python train.py --n_layer=9 --d_model=224 --n_experts=40 --experts_per_token=6 --d_expert=32 --d_shared_expert=64 --activation="swiglu" --moe_layers=[2, 3, 4, 5, 6, 7, 8] --router_score="sigmoid" --normalize_top_k=true --routed_scale=2.5 --balance_loss=0.00812 --balance_bias=false --init_std_router=0.0279 --lr_router=0.0014 --n_head=3 --n_kv_head=1 --head_dim=64 --vocab_size=32768 --norm="rmsnorm" --norm_place="pre" --norm_eps=1e-05 --positions="rope" --rope_base=10000.0 --rope_fraction=1.0 --qk_norm=true --attn_scale=0.125 --tie_embeddings=false --parallel_block=false --init="normal" --init_std_qkv=0.0396 --init_std_o=0.0101 --init_std_up=0.0396 --init_std_down=0.00583 --optimizer="cautious_adamw" --lr=0.00129 --beta1=0.9 --beta2=0.95 --weight_decay=0.32 --lr_head=0.0112 --warmup_steps=228 --schedule="wsd" --decay_fraction=0.68 --decay_shape="linear" --final_lr_fraction=0.0 --batch_tokens=65536 --seq_len=512 --doc_mask=false --train_tokens=290700000 --steps=4436 --dataset="wikipedia_en"
Below are experts of layer 3 (counted from 0) of a mixture-of-experts language model. Rows are named router (the router's row for the expert), gate (a neuron's input weights, with its number), up (a neuron's input weights, with its number), down (a neuron's output weights, with its number) and show model dimensions 0-223. Each number is 128 + 24 x the weight over its row's rms, rounded and kept within 0 to 255. Numbers have three digits each.
After each expert's rows: "comes after" lists some tokens at least twice as common just before its tokens as in all text. This comes from a sample of Wikipedia text that the model never trained on. Tokens count by the router's weight.

# expert 31
router:164142104154155143143165139135147129126126137123145159116089139129176136132106091125153101118203113162124139132088124075152143157107141101124167105127122158141147095140085123129134148151142100165152132123125083103098156134110104124168136118067105131108171177170120109120122125156120068145145095102075114124130120133154137126125132095107118130079123116121107114130094086098170107134139119113087131164123175102126153107149132144131130168168166156178170145137146129111133105162126091100121102131136136095111100145122149116107148075138122095151122110150150117147113145146138125156160121142142153123121134122141116123143089159167128121160124130120142112172108090103124128140158
gate7:104114081173142132110175126121119149131144151099125174131150119113129165114107152129150090133197118177139128121132147129125149126127144115139112100140107135112158145090152158159145154096152136166141137093119096142132143131131143118118129110122117138151103135161125150127102101142130130155085153087105137123157142129123212138120119166073084129133090116122088142163139096109138116122101093123137161146104124109142145122143174185161141160144161135057153122116166139110141121152151128084096107117140134164082152136108167120138128140114125111131149135087160110130109121066135134095106110150143156144163126129110124100109114169100114136095137083135111158121144119122101135120117
up7:146162150139151104135125136160127134114119131122131084113132129114152102135146173088125138122124140078145122147137122138105105140130124160159131156066152102117138112154121157133108063146108144152124162152114130130141094125155171151126153125130150119161127120139105103141120124082106152091149110125169150138085138140122090106097148103145171136140160075135117125134150160165153136157193117086139142143169175113082104129119093156103152138076098107167121103110116111123139127125123142145159138146137144114189134136161124143124160114123113113118158116155105148140132176150102116119143177145128095127076147150143140157122162135073127146134126156134108134119085168162125098126153
down7:119090136109102112143083099129112133089155141103085121127139110137165123098130098110117095119133103109103143108115145095155164150115120152141091107112133115132098102140089116144150172119112131155138138111140143115096095128158135124130066120112089102072108154170121171168118145143150108108139154144134158166163120144101161106119136128152158112122129157093144115109115159127127092110141111093124103086144141118097126115127139108111127168091184138145139153134163116073135146149074145114123102154097117141131174106161130162131144099146124131175122175115142125132119150159121108124131152161069107091144164169128161101123113114122087153124096115156128131126131159164153155116149
comes after: "\n", ".", "==", "===", " ==", " \""

# expert 21
router:154133140123164165169110155113112097095132122151158100159092174136159134093078109145156117111128136134133120115105114128154149139121143125150188152122128171133152132126118166152165139132147104126137140133125124119119108128104105077114174127146088170102157149120118115113135211089130114142077089093122132133126107129160141149121137124130157118123105123084134098110111089119155109114166100135125107112106123135071147161134111131125154122150148148166126134150132131076113081131088111131126134150110174156109121155138164120065115099145096138149110169146161139131107111104133127142114138168116144134103156159168119142134162125155120104172119109132136119105168105161141108103099
gate7:096131118150135120139149137113116165095109139145103107110110119144132119123135135173129135193148093118149134185135164078140125156094126138084118111116128147150110115158119159109122153108135165175141145070088143109151141124177152139142132136099177149156165152125135164121097118097105094140102065116159134136094086110164124141099122099143107122095146101100090119139109102113144142098168115097136160113141140130126117096159102119100128097082155147139150158133130123101134161093134143096146123116073143102134119112143145124144160102155102099131148133104123158115107113124107128128153119093109149096112104117158131109124125138095097140156090105081126127129096141091164091116102
up7:129133117131132130134119091132136104096128092162151089108134125164151147104119127188162137146161100115116139157133117081118131169075092106107136132155150145174100139109129147120114155127101129126129124134132148107136151082141169200125152093106164121139164122109141157135086127093146093145113118117144144140135092106194098128156105147138096137112142099092143117164120121123142122128149114154112155166111099163103138153125124128104111056097117157142121156126091130078114130140104131130150155105090125157164110123115108141134111099123078091144113106092164196111103129105137123127130106125110120132146132120164144112080128104117159106136100109120147132120115097107164100102133
down7:145137145130125124128113126122134156149120091119112150135094137142138141113111127153132072093145152163098131116112126142090132119117124095145124101074131140114141199098124082178123095142162148143138145135134095152122159124108149137124125142119104178102084106170114086134150113133126205140117144120086173123158160164091130123119109145154115163076100180137141114163133129119160122167132148098124088129128103164086145139137109129146119096126134104110140081133113123134143125144137126129094168089216115137131151145150131139085120124151129159143129112131114112141160120142166165119133160155128177159108126133120099120125156158116117096151150117123107130143124098135108150118104
comes after: " the", " of", " in", ":", " (", " \""

# expert 37
router:171108149154124151106154124129128149141138162095136115181095127183129112085139097105133121160132115111149123141105106129147152147113129148098142150144149132140168065133134123148161147113090133155093097136125104127136157155117110123109142136138097125145143165118094159112121173144165123135162143157086123172159112147110181133124148102118148132079122150137090112118079109141109108109167141138092140097112159143135143127104094147132140143163120088142167120139117115136088123147114135137163073149127177090076109143111178107092128144134109094135115153134148099131130124128153140093131144162136127139167152113110158078108135087193131146141147144097129109156147127119133102106134
gate0:145098087130112136111119150118108123129134135150106119115148151129099097131096144148135103159128120150140196136168132095163124130137120130080112100135141156120159100165130157108114113122116126150135148070130114085139137099133119093160159124154146109144112114120076085146112129144141164187123075120128123122107144112113086154073133090119143052096172095114114077114072148118120129121161123137127159119118139110092169162123074097117149174128147117126125140098119108117125090120166150135106139181150142087146124092149140133105118105143153127127129119117112127106137147122146147082154106144130133147146115096122141132071143156168125150158149118112143122118105116137116152118131
up0:180122117118155075137157135126091142085151089084155102169131145121170097106160141138098142098146131119142155129184144102148105089119159123128131105127140117123111119114101103118099119100120129145135107113139167132139130124138122160156121177116133148115183181139144115104158121116155124099119088162136145116100122113142186121124107148106121094147120150112095135101124109116120100105139141101073113166150119100137108104143141149147127084119166103119123133137119106130136122133168117163114109128146123201121130162154146089115108153111141094143146141105131132137101097094105106086115108123153148115105163123125113122152127174123119154152105149149036127111105127117165135130117
down0:139147125119118133114097121149149104119111147111157150137128151108145118092163153095105113151116101078154080120098112126113148109171133113085116121095108145134156029147120082145189125116151125107126136099143124164112124167134100106141132097155113159182100128118147136137108136129137122118134126129131135084140085132094180124121152114101147131131105099123117094134161148060107064122152122128113114109131143134108139123085127177144104124092135130121163103106133141088100088098128128139141127153095130099171112129121086114125135124196107109115126168091099145117139125142118129096143141088116144141137143138161133109141160116133122075136120102118124108132131159157115133150131
comes after: "\n", ")", "2", "0", " Location", "3"

# expert 5
router:141108145134136157123125135151152133118134119114156118136082159132170141071119137091155103122121108170112135082110099122148170116123107138116189120122101150117176130104137147131109121112138118114145174128135078096115151106092112124127157123096085146138150143163113118096135157132141113127113096138094131111154118149119152123118129111136146121094099156116143072132106079105156121114101103123085135098099131188084151192094126113098153114144147122168149129145134123083089092153136109126123165164094139124109111151133132108083138109133154133138097136155130118124117151096112144137143138126122179144167174128129120130138162143172142101173126135119117109126151089124093077091122
gate0:143184118145119144176143150144124124130156136126128157118118138148161161128132128131140119094154177120149128146143139118087115165135129150123150145114103141139179164154122115124094160135137156111101124160126148136129163137155113098159127127097124146159115107144116164164099102120144152110117106115117121141168137119122136107088120114104156110109119145134123119121147082105110100141093096139103103131138103112099169124133155108092122104114159119139165186160117134105134122161121108153172134207171152121150159131096135110123099075148074094108093129107155132151110109120165128112106141093143129158097104132116151087165095168147091160098127159116148103107154110080128157150092
up0:138132142113118098130121099137165114123086132103148121162083121165126103103108150103078112126109124192126126139111142172155083099094138139129153128093122150145122102120126088135125131098167181150141115128102131160104130158133141119134078123123140139136152122127136076088134127129154137118087136152154127118100131146103102133121136150124135142136139146121157107121161131126149117110151135160168119136121158129139127167101124103160134136139094140149068124133085151149084109134125152132098119098141101116123171111153081104125119161122161154110122108199135122187136143098122146173160133130119112140121143143144115118113153123127123105159104075102089082178113071120085162147137
down0:123140096117134070102146189112127186136088102131129122114136109147123113145111122150118125176113129129100178087140151119139152124102153109180151120126137133114111191111127103163125115141080113137134136114173151079121154141107127121126092111122177087149136170121161130121120158165093150176124126101140113125158151169111114095152135117112141101115118164157101103111125130100153168149141104136123133129116121093118135140146140151128142106135141140097133120136111104141109121093105115126084096121140144146118118121119133124099117129143188150180139116144112094112124111132100167081172147115104190124102088149123131149151106149156127132158113074150156117111124105127142120182138
comes after: " |", ",", " of", "-", ":", " and"

# expert 13
router:129107130142105159141148163165173105140101136108141108149120151115140121093136133046126138178151119135116144117127163089141133119132126165095132121145156127139125068127137147132128142097143114138135142144114101081110151099093116159131138153129095156169165134174116106126120169155132101114141128174081109124156119148153182140179149108110132118091154132138118106069074114116127131113148102144113139096129109099138127118101140135086147131149132103108136146164147136116117103124151111146112115107109165092078130143100136116089160136148185162144117143144121086117117140133105124129121094124110150126178161100102159111136125139166164124181115139121103073121135143120125102138134
gate0:115177095099132129140142108119153121105140141108209071149141135122139115067137121110118148119143139156115104122143130123211126157122155135135112153137125140144124068139076114134133079109082114149171164135092125138155101108084127129136146140124111098154132140116112161091119116162162147101120093111144130165137134105123152131118145143086142159153121136139133132137092171096129126129150101141113119114118147092094145131117120151132128136138143107127159113133136134123100083131128112157123140110121164108114155088115134158118099131127164171165108102162146130081124129090109150165116146128115144139160150120129142154073163095135172128122100131070171178131125119123134125122135
up0:096166124103108136128138137126135152124138109088150114118188119140113126111117116117146166116128214173116083117168129113123068153107136096155105133131111164120168134129119111135168143112150166128145143145089141177146105117104144129105124130128172130149111112181163112143128123151145154131122163107148129139133150146111175105090138132096134169128130145134132123127179154139107117128138104104128167104100158118117148114175166125116116145136101154135127135121072143098091105142125136161145157104130151131111124147078117142102092194097138151135101126121152101074078139151115170140136130104119157123131136142143132135091172083097157118110113113137124119126140134121091131139142
down0:161115131110151134152135118108126131120128136092128144130146111156100079094112136109122162132125171128123144163100101091135102124150136144187107087071131146144088147135119157120132166119140088118115115163157150143180133173126173124150121140159071054147152130178144126123117180110138184087127152140155134138155121132123164167133108137126113169138111161128107145150137129101070161150099146134154119091126152145092119156122114104158148157108119127093107139139089121100104130104173154118107141122128100108099158140155112161151133121135159082146127102143135166132112154121121150093149151132098125148149136112109116123113139108134134132150125125112169145144143178101136146110124
comes after: " |", "|", " for", " 1", " at", " 0"

# expert 26
router:112114118125152138154121161119162116127146143110165148166117122127125123114118113127135131178190125096115173117129141084196151112116136140087164104135138144147190089117126122143151138115127138142112119122114138099107177132105104128115138130110081136117131154128108144109127123151131112143119135084104108124113085157172133121188135120151110105132110113105108085132067088104148086134143100118110107118167101133141143138096133135078114138158147106079125141146159121113155111109069094123132117151123150124159091117158146104114158136150145118153103173147126118145108100104108137172133113114108126117168153107143146093123164175164118134181089154093137115153121134147138103149121
gate0:122142129107125090145139115167109108101139148131171119101117101147127143098108155145147135155158122122104160149126129117102100106128129127104137118139082148107151108123117105129152127149141122160124180187133154150131143098120134077133160131088081122113126153126148113115146140133144131104146099122125165163129054122106114130176149134158108107139148156162123114136089119098134164103129130136127121125144109173090129149084109170122119120160106054116098153122153122111164127066130089165113137123154122117141089135128121169095114128155097137105115130156136167125128116128105072161130112131111152162130156145177147131115122125132096116101110148117105146094164111150160098192136
up0:125124145155147129130093153150144111087099158099158110155138121129117172140124110131127124120172139166116144145115154109110158097134149113119130108087089112100129110131109148127133138118137082085121155174131111138142162130087122102102134100131113104114125113118117092121152159147144150146121161126117155147125097173154120138180106138101118102132114136149152116140135127108102116123096100145098169075135117144159114131112122183083129167131147148155095135141117132086148135129131124121108116139135128135131147141129117114126121139069126164105034121136111141128073079163124114144133149154142133165185113102116157125141130146192146130107108105106122113093175132109094085179130
down0:108096129106125111149136132155132125123112115115146110086120140126080160134122134110122161113163171103141136110161144127114112103150102123126042139155115083163124122142138107108126123106161141114106115139113149115133142121105127109171168118109091152144100132063124108145157133116131066100095136121139106137163080076108123104119120131127105135140081140133156141113071122123111151096143106119136094128131126150154125086118086169112100128156123128149119141113133117123139135097131130145105102136107117158143090121137144151144109086140090140143130116146079186115102062151120094121117180126115125133120100153185170127121088109135121140110151150126125135097156115169120100174125
comes after: "\n", " |", "|", "==", "===", " =="

# expert 32
router:140120100179111124162151115124143149138114136169131148124083122149152140099123133119171153117174139146109167058110134114138114141123110113115150121118130145153122083121089123112117151152145112149158098139093115109142159138141064102173119127086096116098129129143118129135111123143085079128116116102110120152129091144166132110124148110123173096055125121130125140093094109093124126151162145136106132182091151106122126084098126092119168092157142151141151157133130109086117126132126132131145091134118162118090141170127158088109114104125117129167149151138163108133125118114141105131166153160106142080127115154149145104155098158188139129136149113110139105142108142117134093103137
gate7:110106114133152139146136134169116190146113135151123077090126167101129118102085105095199154113090105148112136095095135158161117109148132121120123119148085092135133137114148108138093122116145169129138126133112117125131142130165083083153131106131126148148109151176114120137110147138099135127110107150078121148117159154114151086156145104126156118149105175136113139104119083127120133130153131123128135105119111129138185131109138107103197120125107126108161134150109145142135124214101092098117131112198138148086172120152164109088150110156150160132111103104118126131140121091116147141151114113108141142137129122117113144129165130147133111117163095136119138110170132135114120094096
up7:108084107117182105148120126147119155148090134128102102100122128116120115165115108119139120127095128160116124168100152134138133117125114123128114125112113117143082121130161116124135147106166140138164083158122097144149137106140098119105099151142140155134100113185105145129135136169109124169101167174097123117102156118087140054155103112160138096152092144168101125155115079144146107137115134098164147119164115128145132112110139111116166110099113132116113097107105164142138131174085106113114157113169112128154148127129124156091161157144124155128128100137088120198097072099150145140130130119106179112149101078114121175143155127156121127119173149144138118138151133143117123127134
down7:111120158130176093124148142146063125099119146142078122131169104102124117129158125158123130127113123147129140119122156150092142158105138121132119102150133166131099151124135142145162106129164155157151109147097094140137146104172104125094148138149096163147105119117130123157143153147142119133122136140142190126139107100086100135096107160160118127087156114204093105123129113162114125201159143121133090150134150118121112145154138092131156097100110118094107091142093133140139190078145129186142146129130117104140132119136125108128110195105092161122093144151140130125154124129146100151123138143136120117132106128155158104142128140103101176160139130108188112119122143126139110125133
comes after: "\n", ".", ")", "==", " ==", " ="